Experts of a small language model: 151M parameters, 579M tokens.
Below are experts of layer 4 (counted from 0) of a mixture-of-experts language model. Rows are named router (the router's row for the expert), gate (a neuron's input weights, with its number), up (a neuron's input weights, with its number) and show model dimensions 256-383. Each number is 128 + 24 x the weight over its row's rms, rounded and kept within 0 to 255.
Before each expert's rows: a language model's description of what the expert responds to. This comes from a sample of Wikipedia text that the model never trained on.

# expert 28
Description: Periods ending sentences, colons in times like 6:00, and function words such as in, by the, with, The.
router [140 201  65 164 155  82 163 126 143 144 128 152 145 134 116 133 123 157 144 167 125 136 145 165 105 111 120 140 173 146 139 173 112 114 120  97 102 103 138 170 126 107  89 106 124 107 139 115 103 122 135 161 137 151 125 123 136  71 129 162 117 117 136 135 144 119 132 118 140 114 142 109 138 122 157 122 112 118 147 106 113 114 144 154 136 141 125  97 140 133 134 140 102 141 125 163 138 130 111 146 135 127 106  68 106 117 158 147 105 141 175 126 151 119 119  79 110 113 128 107 132 134 170 141 124 155 140  99]
gate0 [155 145 116 133 115  89  79 135 126 144 116  94 111 107 150 134 124 123 150 136 120  71 118  83 169 129 148 121 125  92 123 152 153 108 129 101 112  68 136 153  90 139 148 130 173 135 169 106 170 103 156 157 139 167 117 139 129 150 109 177  99 139 155 134 133 114 144 131 123 111 152  98 130  96 123 109  99  98 146  98 103 128 123 126 130 140 112  84 134 177 133  97 132 119 103 114 148 125  95 149 132 126 116  84 133 118  96 143 158 119 100 110 127 103 150 163 125 146 130 104 143  98 103 138  99 127 129 111]
up0 [172 120  98 159 122 118 110 131 104 175 102 145 181 145 120 128 104  91 124 147 127 168  96 143 139 102 158 103 134 114 159 117  84 123 157 139 146 122 134 155 143  98 137  64 127 108 123 165 128 120  81  99 152 135  99  79 198 129 157 120 158 133 136 114 135 160  96 170 145 116 128 125 151 133 113 114 107 131 146 116 133  93 155  88  92 107 124 163 122  86 105 135  91 114 130 115 128  92 102  86 140 150 164 148 116 117 111 110 147 187 100 151 132 136 145 148 135 119 160 153 134 140 150  83 114 153 147 149]
gate1 [155 174 181 132 146 104 163 127 146 112 131 109 172 125 109 124 102 133 160 155 117 113 157 129 102 126 148  92 127 150 147 121 136 126 124 108 158 148 157 126 133 120  80 118 150 125 102 123 134 138 135 105 151 131 138  90  96 107 104 113  90 115 126  94 108 121 112 112 147 159 113 160 123 119 160 121 130 156 116 127  98 108 180 127 141 131 122 155 133 167 198 137  93 164 134 107 155 122 141 129 130 163 130 126 131 126 166 139 129 176 120 137 117 136 146 133 114 124 122 128 108 119 179 146 115 140 113 145]
up1 [110 119 142 130  76 133 125 128 169 122 130 136 227 138 105 159 116  89 131 146 120  90 165 110 152 105 126 141 107 133 147 130 102 115 160  97 107 106 137 131 164 141 101 110 152 105 147 152 163 115 127 111 108 159 112 100 127 126 117 106 127 107 132 131 101 115  90  76 178 148  95 133 151 104 144 110 129  75 113 101  97 178 142 106 150 149  77 122 105 128 132  87 138 128 126 118 112 118 150 107 155 164 126 111 139 104 139  88 102 166 142 145  63 110 113 115 159 134 105 125 121 143 167 113 142 118 116 149]
gate2 [163 160 123 121 124 137 149 162 104 117 141 102 132 136 114 122 132 165 143 113  85 133 118 141 124 144 122  96 135 148 188 144 134 133 133 138 129 120  82 164 134 122  98 195  55 147 140  85  88 109 142 130  82 129 109  94  91 110 139 145 144  81 120 142 120 152 123 129 118 129 110 130 120 154 106 146 116 142 134 144 122 129  64 134 120  93 109 163 130 119 136 128 133 111 129 134  93 183 101 130  86 122 137 145 125 154 137 152 112 107 101 124 101  98  93 105 112  90 139  87 165 108 108 127 123 185 152 127]
up2 [132 159  86 108 103  90 117 127 141 110 104  97 173 112 114 160 161  72 151  93 154 131 125  88 104 110 120 120  87  84 109 116 127  75 178 131 160 137 118 144  91 115 128 129 149 129 119 163 108 114 122 100 119 140 120 123 106 125 129 106 135 142 167 163 153 124 127 119  90 122 131 121 156 159 112 128 143 127 103 175  86 145 136 130 120 138 141 130 131 158 155 134 106 101 128  89 138 115 143 131 138 109 118 125 103 104 107 127 127 157 122 144 128  97 115 147 118 123  96 138 106 104 127 131 150 147 122 118]
gate3 [160 188  75  94 150 127 178 159 105 139 136 131 142 143 152  85 117 144 170 117 140 137 149 151 152 116 121 148 124 105 130 129 110 127 114 166 138 106 115 123  90 131 133 128 118 112 161 106 134 129 131  65 148 127 152 160 143 129 144 115 150 124 134 156  79 131 174 101 120 100 154 104 116 106 121  98  95 141 128 125 140  73 101 134  93 131 134 158 113 144 163 124 155 161 131 170 124 137  99  81 125 128  95 118 102  69 167 183 117 107 135 146 158 110 163 115 118 140 126 136 162 119 100 136 145 162 137 135]
up3 [116 146 131  91 157  98 182 180 110 111  92 154 165  94 115  97 101  81 133 140 126 115 135 149 184 106 135 156 124 125 109 126 139 115 127 148 170 127 122 130  87 145 121 132 106 100 138  93 155 133 147  58 152 128 142 137 124 112 140  84 120 103 122 110 104 153 142 119 100 102 166 124 118  83 158  91 112 130 136 116 151  91 119 146 124 136 150 131 112 133 193 151 140 161 129 122 131 159  89  86 148 141 100  83 110  67 121 138  95 103 133 137 137 154 133  98 112 123  98 100 177 100  86  95 161 133 135 126]
gate4 [108  99 143 144 122 118 129 140 136  86 117  78 128  96 130 140 128 121 122 170 119  79 153 155 150 138 141 115 119 172 141 126  75 150 138 146 162  94 141 135 113 148 136 162 120 130 142 106 139 129 130  79  91 110 107 153  86 175 131 167 120 138 132 151 110 147 111  99 127 122 132 146 120 133 127 119 137 100 141 123 102 133  94  97  66  97 125 120 139 182 113 147  67 124 115 134 135 133 149 163  90 134 117 116 153 144 153  93 129 137 124 112 112 139 108 132 165 108 153  85 162 110 145 136 124 147 164  91]
up4 [123 128 175 118 160 167 124 110 126 145 148 125 137 110 152 119 139 165 153 118 136 132 106 103  99 105 106  93 141 138 152 144 155 118 155  93 105 130 145 130  71  66 140 192 144 139 132 138 100  92 116 153 132 117 135 130 144 134 130 136 132 105 132 115 110 138 120 127 105  85 121 125 132 124 125 132 125 111 147 118 147 128  76 131 142 163 155 112 174 145 138 122 137 113 158 123 142 111 112 135 151 144  86 151 108 152 123 144 121 151 121 142 130 114 142  99 116 119 100 187 165 108 123 130 148 150 107 140]
gate5 [ 98 146 144 151 156  94 120 138 149 131 102  94  82 111 133 122  98 106 147  90 141 124 121 143 152 120 151 126 129 174 138 128 134 123 155  90 102 121 160 119 126 158 154 158 174 163 100  96 124 178 103 137 128  64 130 175 103 188 144 131 124  69 148 138 176 130 169 126 178  99  98 159 145 123 119 147 170 177 156 172 126 154 121 125 129 160 148 158 135 158 106 100 136 110 151 138 124 153 102 154 150 130 142 119  75 156 141 106 130  97 133 150 117 151 139  92 125 138 169 169 156 134 158 131 149 161 114 153]
up5 [129  87 104  99  82 134  91  92  64 132  80 163 138 157 125 150 116 111 114 147 134 100 152 156  92 113 107 153 162 103 120 176 126  94 144 142 139 176 140 105 122 130 106 137  89 145 168 146 115 127 159  98 121 158 110 114 117  62 151 113 124 141 114 167 122 132 144 130 168 119  94 169 125 131 140 149  90 146 123 155  82  68 147 119 128  96  81 134 139 134 137 121 131 115 126 152 146 146 132 107 138 133 137 140 151  90 120 107 143 122 122 120 135 132 166 190 129 139 141 136 100 133 115 126 127 131 157 102]
gate6 [125 163  93 127  94 162  79 155 118 109  96 100 145 136 155 142 125 111 112 122 108 158 143 135  89 145 107 155 138  83 149 125  82 116 128  98 141 116 116 129  93 122 135 100 161 129 142 117 141 113  80 106 142 106 103 140 137 125 121 165 117 105 125  96 110 143 112 115 139 104 133 103 165 165 139 102 124 119 135  91 108 142 140 140 101 150 110 104 149 131 139 109  99 121 129 138 122 116 104  85  78 144 160 132 100 109 179  97 116 173 131 142  87 156 188 135 108 126 130 144 117  65 119 174 109 115 135 151]
up6 [147 132  86 144  95 122 111 138  72 145 134 167 117 115 141 115  90 154 119 144 108 129  91 160 123 122 150 168 156 117 130  97 129 143 113  89 126 126 158  97 144 137 128  69 145 118 117  91 197 137  80 155 131 132 146 155 146 150 140 129 149 110 142 152 124 143  97 129 133  95 163 145 131 125 174  89 128 116 116  89 127  99 162 104  90 107 125  71 143 126 126 123 144 144 130 146 135 149 137 156 104 102 170 116  56 143 166  79 147 139 138 110 124 130 121 140 151 114 115 111 143 125 109 121  93 126 100 177]
gate7 [126 120 119 143  89 132 189 116 169 126 126 114  80  85 135 101 122 106 136 108 124 139 131 124 108  66 133 132 137 143 144 103 120 128 103 108 165 123 153 124 101 108 122 111 121  93 130  66  81 122 118 151 102  88 137 139 136 136 125 158 131 130 161 130  77 133 165 135 108 122 111  93 137 157 120 147 101 190 115 123  74 156 101 115 176 116 155 121 144 123 121 141 122  82  89 109 102 115  79 104 107 142 152 136 141 145 136 142  95 136 156 130 168 120 111 153 141  86 139  90 117 170 113 109 117 139 131 132]
up7 [115 106 156 122 153 139 107 128 115 120 144 146 139 133  91 176 132 148 123 140 131 117 123  96 132 158 104  94 143 138 133 125 158 126  90 172 101 107  99 117 152 130 139  92 128 181 101 131 167 112  80 111 116 138 150 127 114 106 115 101 141 130 102 174 184 127 110 123 164  96 122 147 119 107 146  91 150 156 106 114 154  98 160 144 114 125  81 146 105 133 109 128 166 135 175 155 150 136 166 133 187 110 136  82 134 125 104 120 133 149 133 155  98 157 149  92 142 160 100 121 104 119 130 148 123 155 145 116]

# expert 6
Description: Auxiliaries, pronouns, possessives and connective words inside running prose, such as to, was, that, his, their, would be, into.
router [165 129 130 128  72 103 156 136 154 194 140 122 113 157 140 175 111 157 123 113 127 137 147 144 112  99  91 113 138 118 128 136 117 128 105 131 127 117  92 118  95 115 153 105 114 125 168 115 119 123 118 178 160 125 132 135 127 128 143 146  77 170 161 135 137 141 123 100 133 113 114 160 132 114 146 145 124 139 147 163 116 129 111 142 111 113 107 151 119 143  88 127 143 141 118 141 129 152 142 133 152 105 100 143 112 132  98 154 130 155  86 141 145 108 118 138 111 132 147 187 143 112 149 109 151 174 151 124]
gate0 [152 109 130 125 140 132 156 114  94 112 133 137 134 130 139 125 105 120  99  89 113 134 136 116 109 129 108 117 128  88 133 122 117 129  82 123 111  93 135  86 152 130  72 121 117 141 146 115 133  78 136 112 116 142 176  97 144 126 133 110 147 164 131 133 132 128 135 129  96 106  95 145  90 128 140 152 104  79 127  97 136  62  83 110 153 146 147 142 117 105 149 115 170 160 118 133 116 200 152 115 138  85 121 122 123 119 120 132 146 103 113  88 121 103 149 160 105 130 111  86 108 123 117 146 111 110 156 152]
up0 [ 90 134 120 164 150 160  98 126 124 145 114 130 145 171 134 128 102 168 142  91  94 116 124 192 103 158 105 133 146 169 112 161 110 149 144 128  75 116 134 143 120 104 142 118 135 138  87 111 132 119 100 142  81 101 136 138 132 172 109 184 141 103 139 150  82 162 121 120 133 156 138  88 153 143 114  97 135 133 122 116 154 169 139 157 157  93  98 110 116 164 120 137  84 141 102  96 109 126 148 119 114 160 100 132 146 144 142 117 136 155 129 151 140 127 122 141 129 125 121 168 108 108 186 127 153 219 105 126]
gate1 [155 146  91 124 119 126 126 148 163 133  95 134 148 120 135 147 128  71 135 102 138 125 143 111  98 108 150 154 114 130 126 138 160 137 141 112 104 116 115 119 134 110 166 123  96 125 149 100  92 158 102 116 151  55 100 131 117 141 147 115 152 166 133 181 141 136 138 133 137 103 156 147 182 130 108 119 106 126  91 138 158 105 134 157 131 111 166 141 125 134 167 152 149 137 121 122 125 178 134 118 144 146 150  65 136 215 129 142 136 110 139 111 141 135  89 145 131 128 154 120 140  75 130 164 109 140 113 123]
up1 [114 160 139  96 177 118 150 153 106 111 145 123 137 151 141 118 121 111  93 131 135 151 151  93 104 136 122 131 108 150  81 170 113  98 115 127 142 127 110 107 100 143 140 145 106 116 126  86  73 162 105 116 122  82 123 126 128 118 149 152 166 140 157 112 143 146 147 134  94  74 126 132 137 101  81 125 133 153 123  93 125 125 153 124 147 163 135 106 144 120 175  78 185 160 142 140 134 127 127 167 117 127 125 126 133 142 138 161 157  96 111 104 112 123 100 117  98 138 153 130 138 145  74 135 123 133 160 144]
gate2 [123  72 103 117  73 116 136 111 126 124 133 142 170 127 126 186 138 169 148 146 119 103  90 112 133 116 145 102 154 137 144 123 138 132  97 152 153 110 146 152  99 113 109 114 162 109 176 154 118 141 174 122 148 151 125 152 153  75 116 133 105 120 108 101 116 172 148 183  93 102 117 171 144 132 145 144 128 145 132 161  95 151 123 129 146 166 111 125 147 146 133 104 105  76 129 114 175 140 147 115  99  94 118 121 152 105  96 125 121 129  98  81 147 146 121 166 158  97 115 156 107 153 110 155 136 135 127 112]
up2 [139  96 166 148 129 146 131 117 146 145 139 123  73 172 210  90 134 111 126 117  79 121 146 134 136 134 136  82 129 111 160 137 157 135 187 108 134 132  92  83 177 160 139 167 130  89 134 126 120 160  81 102 125 119 114 146 116 113 120 141 151 157 128 192 177  86 130  96 129 142 116 127 147  75  90 125 143  85 137 155 134 151 130 112 100 103 114 117 144 143 122 127 112 131 142 116 138 133  84 131 109 145 133 142 111 135 177 166 149  78 151 123 128 107 131 129 118 111 125 176 122 145 124 138 150 137 143 137]
gate3 [141 114 106 129 130 174  96 143 131 101 118 156 105 141 139  84  99 171 106 119 100  74 177 150 183 123 130 141 125 129 113 139 157 178 118 107 136 141 136 164 118 120 138 151 146 134 155 105 147 138  76 116 116 170 145 145 160 133 159 106 124  95 146 124 169 159 169 117 122 116 132 127 143 124 149 111 114 119 154 119 132 105 100 150 141 152 159 106 136 147 114 149 123 104 162 117 166 128 149 104 108 136 171 180  83 113 120 118 170 124 155 108 145 106 154 102 143 133 156 156 145 127  80 154 106 170 135 140]
up3 [129 126 128 109 148 134 115 119 119 203 135  91 148 103  99 141 132 125 155 120 108 125 121 104  79 135 135 128 144 145 144  79 107 111 132 125 113 119 117 100 123 137 107 160 132 149 130 110 172 129 146  99 122  94 140 107 130 117 120 145 145 127  82 119 122 139  94 120 144 169 125 124 110 135 127 137 124 127 123 115 112 124 140 139 116 121  93 120 100 114 157 101 121 146 128 150 106 114 111 149 155 127 106  99 137 129 167 177 116 108 127 169 172 123 125 140 122 144 140 123 145 128 161 122 134 120 105 120]
gate4 [143 139 144 139 152 122 132  90 117 141  86 155 196 149 163 133 134 126 129 137 120 126 131 158 122 164  88  92 163  92  94 108  86 133 121 133 108 113 146 116 100 110 144 139  85 100 153 134 154 157 119 113 153 135 125  88 106 127 109 134 155 112 118 160 118 123 167  75 106  95 126  94 206 161 103 112 144 148 100 131 112 131  77 159 129 114 116  84 118 163 150 150  97  95 158 133  93 106 114 137 120 133 117  90 108 103 111  95 121 103 128 133 142 158 103 125 110 128 118 169 113 134 150 170 130 107 114 124]
up4 [100 115 149  96 114 142 157 123 142 113 134 120  99  77 130 119 134 154 141 145 109 148 163 104  85 111 142 114 104 181 109 118 136 143 129 106 108 140  88 151 136 116 109 114 147 198 151 169 110 143 144 103 101 109 112 158 175 134 146 124 124 110 102 112  82 125 118 147 102 150 136 166  89 105 100 136 101 135 125 145 165 121 145 130 157 109 136 111 119 108 110 132 150 173 115 158 147 130 118 159  73  71 146 118 198  94 116 159 162 149 138 113 102 133 111 120 118 150 162 119 114 102 112 112 163 134 110 154]
gate5 [145 134 128 141 119 155 114 126 109 122 142 145  98 128 143  95 117 170 117 127 111 121 143 119 122 116 145 157 119 117 121 119 122 121 133 111 134 132 114  97 101 119 145  85 121 137 119 107 162 123 145 105 142 118 138 145 105 138 153 123 102 105 124 142 149 117 111 139 116 125 157 123 143  79 153 108 167 125 129  69 118 134 154 141 139 117 123 147 145 129 165 149  85 121 108 125  96 135 143 154 106 167 121 146  68 129 105 121 152 142 113 122 139  68 112 109 190 115  97 150 127 118 119 143  97 144  88 102]
up5 [133 157 132 137 163 132 139  87 126 116 160 108 127 170 113 144 133 124 133 136 148 111  96 147 113 130 115 138 106 143 138 127 162 169 130 114 106  98 132 125 114 157 132 111 174 109 135 132 176  88 118 126 124 108 151 138 118  69 147  95 152 126 153 129 142 136 159 125 153  89 123 139 195 100 134 146  98 144 123 175 127 140 164 163 138 104 155 150 135 173 132  95 100 154 133 144 112 106 145  94 129 153 134 139 148 113 135 145 125 124  93 137 109 127 133 122 125 138  77 126  78  79 114 154  53 128 125 160]
gate6 [105 116 114 121 114 112 137 136  87 103  96 131 137 139 176 139 108 126  94 134 106  94 147 123 125  90 127  74 133  93 120 112 168 155  58 154  95 140 177 149 123 106 143  87 112 106 143 156 135  68 163 137 152 158 134 100 134 107 145 116 132 100 115 159 138 131 119 120 148 120 124 128 128 128 132 149 145 163  95 135 161  76 125 139 111 141 184  85 130 136 152  87 151 121  49 122 108 136 107 126 154  88 139 150 106 123 113 138 130 129 121 152  95 166 144 158 151 102 123 111 148 156 134 151  73 139 144  89]
up6 [113 158 133 167 106 141 101 120 109 105  85 123 164 172 183 151 131  73  98 118 144  86 126 120 148 159 141 153 102 129 116 102  89 113 136 158 144  91 114 110 129 118 111 102 130 100 132  97 177  79 116 150 157  75 169 149 119 116 140 117  99  84 171 137 166 115 119 146  94 153 113 147 157 134  98 150 138 132 128 124  94 129 137 151 126 126 127 130 132 122 125 133 120 110 147 148 144 116 160  99  99 114 163 148 149 139 151  79 140 115  96 142 114 113 105 116 122 123 125  81 149 148 176  96 147 119 117 161]
gate7 [134 161 129 151 121 146 130 120 112 108 145 150 140 126 135 110 128 148 105 162 160 123 152 116 119 103 144 122 112 121  90 165 107 150 132 141 127 129 173 142 121 119 137 118  95 115  78 117 108  99 141 159 130 140 156 139 141 135 170 106 137 124 115 107 145 138 117 146 169 134 147 106 148 107 161 122 110 119 183 125 142 102 157 161 123 133 102 143 131 122 128 180 128 143 117 128 136 133 101  93 158 125 129 202 115 135 148 138 177 100  91 125  96 104 143 157 127 124 144 165  83  96 117 139 120 128 121 177]
up7 [131 155 102  71 109  98 110 138 181 136 129 130 152 140 121 131 143 139 108 160 141 130 177 139  84  89 164 133 127 124 129 145  95 130 142  89 129  82 155 158  97 135 146 124 148 139 115 125 126  90 137 147 139 135 129 125 104 107  97  80 127 137 148 152 120 134 110  89 127 122 118 131 148 156 123 131  95 164  65 129 119 164 135  98 125 106 113 147 115 163  84 129 159 139  72 151 120 134 126 130 156 137 163  93 161 126 138  98  79 182 112 144 122 152 123 168 142 108 141 105 148 172  97 102  95 110 105 105]

# expert 23
Description: Articles the, a, an and The inside sentences, often right after a verb, as in "discards the", "featured the".
router [159 149 140 117 127  91 142 103 147 138 141 156 127 139 173 126 141 113 120 112 155 142 149 169 127  95 106 167 133 126 128 100 130 136 115 135 136 149 108  79 140 133  88 108  99 120 127 142  95 144 126 180 144 126 110 176 101 108 123 113 106 118 139 113 105 142 131 145 104 114 142 135 165 125 135 158 117 142  96  81 139 165 117 140 140 157 136 109 102 126 127 180 137 116 125 185 167 156 207 119 132 104 128 114 121 128 132 167  84 141 147 118 132 110  95 108 116 129 134 131 171 124 120 150 134 145 139 126]
gate0 [124 135  66 134 107 116 111 134 171 129 140 128 130  92 136 135 116 151 147 116 103 110 131 142 106 118 131 135 151 107 118 109 140 108 131 104 119 128 112 140 101 120 103 134 120  88 159 154 133 145 149 135 140  88  88 125 148 130 167 106 153 112 117 134 129 119 123 163 122 154 117 131 128 132 128 116 111 125 121 124 123 152 123 150 146 134  83 145 142 107 139 104 187  95 113 166 155 150 121 116 113 121 123 121 137 167  92 132 128 139 104 165 110 121 130 160  90 119 103 127 138 104 149 152 168 152 142 155]
up0 [129 112 142 117 128 143 156 143 126 121 139 179 101 110 138 116 127 127 153  75 114 122 137 148 115 115 134 171 116 131 102 107 159 138 121  93 159 107 118 140 143 125 156 107 150 126 157  98 169 128 141 111 153 113  78 121 111 110  96 105 123 117 115  89  73 141 112 173 134 147  69 107 172 154 132 132 126 156 140 127  94 123 173 139 155 183 139 118 146 109 127 145 152 123 166 126 101 128 128 129 128 120 147 123 101 170 152 108 173 131  90 182  93 119 105 110 125 100 153 119 130 118 120 156 113 119 115 138]
gate1 [ 71 124 146 150 164 134 127  75 148 175 153 125 133 144 109 126 134  95  86 128 149 131 117 133 101 147 112 127 130 154 123 109  97  73 154  96 147 161 110 129 149 146 126 132 132 162 166 123 134 136 161 112 105 117 130 155 125 117 112 111 133 151 174 110 113 110 128 133 118  82 137 112  76 148 108 144 145 153 117 135 146 145 138  89 107  98 105 169 146 160 117  98 112 143 139 115 109 114  99 141 163 126 142  98 146 123 127 127 116 118  87 117 117 152 118 112 119  99  89 135 146 135 158 134 155 136 129 124]
up1 [124 168 124  98 145 124 126 146 131 128 163 138 120 140 176 134 128 124 145 101  94 131  62 171 162 139 114 110 150 151 126 136 117 130 162 138 133 145 107 128  90 102 146 139 119 157 125 161 164 117 133 107 130 121 137 137  78 142 139 139 131 101 104 146 154 115 113 123 132  84 130 132 103 108 115 150 161 145 108 115 134 143 179 149 146 162 161 116 129 136 110 146 138 162 102 126  92 161 128  78 110 104 155 142 111 119 157 137  93 158 178 133 146 131 157  72 119 126  95 122 145 150 169 135 139 108 129 159]
gate2 [133 111 163 122 112 106 113  90 115 159 144 145 124 151 104  99 138 146 155 129 161 150 108 138 137 125 157 144 131 103 149 121 146 144 114 123 106 115 152 165 163  74 132 158 147  92 179 120 140 172 143 171 137 147 137 143  70 162 126 133 102 139 119 109 173  97 121 144 144  90 174 132  77 158 134 136 126 130 141 108 100 115 135 107 145 118  74 150 106 141 123 110 144 231 133 107 127 128 114 148 152 106 148 133 130 173 156 135 120 147 122 113  96 140 118 154 108 102 135 132 151 112  82 136 108 136  96 168]
up2 [120  94 160 121 109 118 137 128 116 109 145  99 144 104 108  96  99 139 146 120 137 133 169 123 145  95 145 133 133 136 110 136 132 145 117 134 111  72 155 100 120 170 117 122 110 140 149 132 131 148 150 145 158 138 137  86 123 173 120 154 111 127 140  82 149 116 151  83 121  92  87 138 110 111 115 134 130  85 111 128 112 116  95 124  80 123 172 170 123 128 148 133 110  93 148 134 142 114 117 150 153 135 129 125 111 121  99 138 125 157 124 161 132 159 105 121 133  90 123 132 136 140 120 112 119 129 125  96]
gate3 [128 128 168 125 143 113 140 116 101 126 137 122  90 129 190 163 129 174 161 156 125 137 139  93 134 112 120 106 139 149  58 139 121 105 140 152 145 142 150 120 133 144 152 156 138  63 134 135  93 152  97 125 183 148 133 138  99 142 131 131 116 140 104 112 109 128 107 124 153  91 126 147 162 132 142 124 106 129 118 124 208 104 140 136 157  84 165 110 108 151  95 142 133 154 118 138  97 120 164 112  96 122 156 124 119 161 145 157 138 110 105 162 104 125 113 116 106 101  93 162 123 166 118 135 154 124 145 143]
up3 [123 170  92 127 100 132 130 122 156 136  99  83 115 141 175  93 130 138 155 139 134 111 155 116 171 160 114 115 146 106 142 115 161 100 109 132 144  77 135 117  89  99 110 171 137 136 133 116 145 116 104 151 145  96 119 154 117 133  50 112 136 123 127 149 140 117 127 130  92 142 106 180 157 134 128 168 128 125 111  62 125 168 169 152  96 136 108 135 122 133 107 124 144 146 108 124 109  82 147 162 133 118 126 142 113 127  88 152 166 117 164 134 145 145 147 118 139 167 130 174 116 137 123 132  93  98 131 146]
gate4 [163 114  86 141 134 117 123 119  99  92 123 121 127 130 150 162 139 144 139 126 129 149 140 146  94 130 115 134 137 136 127 101 144 145 113 143  91 144 120 170 129 132 129 155 171 117 140 150 197  87 153 116 121 128  97 142 124  89 102 121 123 136 103 140 136 124 153 132 158 112 159 110 123 104 155 126 120 158  98 160 120 132  77 128 121 129  99 134  92 104 114 176 112 124  78 153 129  92 130 161  90 123 144 148 134 101 150  41 144 157  88 160  93 118 112 157 123  95 104 104 148 151 131 157 180 118 145  89]
up4 [154  95 105 175 129  98  99 132 135 126 133 146 106 129  66 143 128 176 112 138 100 121 132 138 143 137 133 119 134 119 133 127 128 155 110 100 185 125 112 130 119  96 132 133 191 137 108 179 149 134 131 125 134 118  94 111  77 154 151  96  82  72 100 140 128 175 152 158 174 112 129 130 120 125 116 106  70 139 162 151 173 127 127 105  86 146 121 166  96 111 114 190 119 147 103  87 133 153  92 136  98 121 158 141 169 137 165 128 142 135 101 123 124 147  91 163  75 125 136 148 139 113 134 140 150  95  97  93]
gate5 [ 96 178 143 109 122 117 138 101 154 109 123 107  92 128 122 121 165 134 153 128 137  99 124 146 113 120 137 147  69 142 155 132 118 143 137 110 162 114 114 114 105 105 184 147 122 120 127 135 167 127 140  83 136 142 132 127 113 111 106 136 127 124 123 109 146 114 160 132 134 104 114 122 150  96 145 147  72  68 126 158 160 153 142 117 111 107 153 163  97 100 161 135  98  94 101 110 122 159 156 104 148 138 115 120 100 133 123 175 153 140 150 132 109 108 139 157 101 128 114 163 120 107 183 131  94 106 120 130]
up5 [108 163 128 153 113 145 136 144 148 110 140 130 135 133  91 150 126 129 143 110 158 111 104 173 159 117 125  96 107 149 109 102 137 123 133 132 139 104 149 131 133  97 127 142 173 150  96 140 145 125 129 165 158 133 142 176 131 140 128 126 135 124 102  76  93 158 119 141 130 114 110 125 132 110 149 107 165 145 115 153 110 160 108  98 102 161 132 118 112 136 136 148 127  95 136 117  85 188 156 149 159 113 118  93 136 145 114 154 147 138 158 115 126 119  80 138 127 133 116 122 131 131  99 166 151 123 146 146]
gate6 [115 161 105 130 122  92 137  81 127 108 149 114 174 122 121 145 159 103 125 140  97 149 126 113 120 134 139 104 115 141 110 114 133 102 143 111 128 131  83 140 195 141 129 135 162 107 129 137 147 125 115 126 131 132  75 120 113 141 133 153 121 112 114 142 157  95 134  81 137 151 156 155 140 137 144 112 146 138 113 147 109 141 151 103 190 132 126 126 139  74 101  94 109 174  94 109 111 140  80 146 156 131 139 103 114 142  88 105 158 128 131 112 117 135 157 129 102 110  91 110 125 158 125 119 131 106 144  77]
up6 [ 91 149  92 158 108  84  95  71 128 125 158 130 142 119 116 114 119 119 109 143  97 143 167 110 103 133 162  90 121 168 115  83 129 146 130 116 126  88 147 131 135 113 107 106 144 111 136 153 175 106 139 109 115 168 149 145 155 108 121 148 132 152 120 137 167 171 147 113 134 141 132 118 161 105 134 146 135 187 103 118 114 137 196 163 167 119 195 111 169 113  97 121 106 155  65 142 105 164 126 117 137 114 108  82 119 107 108 113 115 136 141 143 129 148 130 123  93 134 141  70 135 131 132 125 112 136 141 141]
gate7 [138 111 100 154 137 129 168 113 155 160 115 101 135 107 127 153 100 125 142 131  85 130  92 133 106  76 104 121  95 154 124  86 152 135 131  90 134 109 115 157 160 105 112 113 124 186 141 138 153 144  92 130 117 141  92 107 144 121 114 129 121 141 148  78 130 145 104 159 102 104 142 177 168 107 116 129 121 127 147 120 132 108 161 116 110 120 130 117 122  81  72 127 152  91 147 177 109 113  97  96 144 140 151  50  99 142 106 105 149 160 100 119 120 130 121 100 130 131 144 160 146 106 128 115 169 131 122 207]
up7 [ 84 143 142 139 144 133 157 131  78 144 110 156 118 118 119 135 123 123 143 159 111 137 142 179 158 158 103 162 156 180 126 129 122 101 130 167 123 127 115 109 108 145 119 150 166  69 118 112 102  93 109 149 159 146 126 126  94 145 156 121 145 143  81 130 168 114 156 150 106 139 112 110 148 129 101  91 116 130 137  90 108 145 134 153 194 126 168 105 171 153 149  86 142 101 165 168 123 139  90 139 131 162 108 198 123 126 170 153 125 135  81 151 148 117 144  64 122 144 189 184 137 178  99 133 141 117  70 113]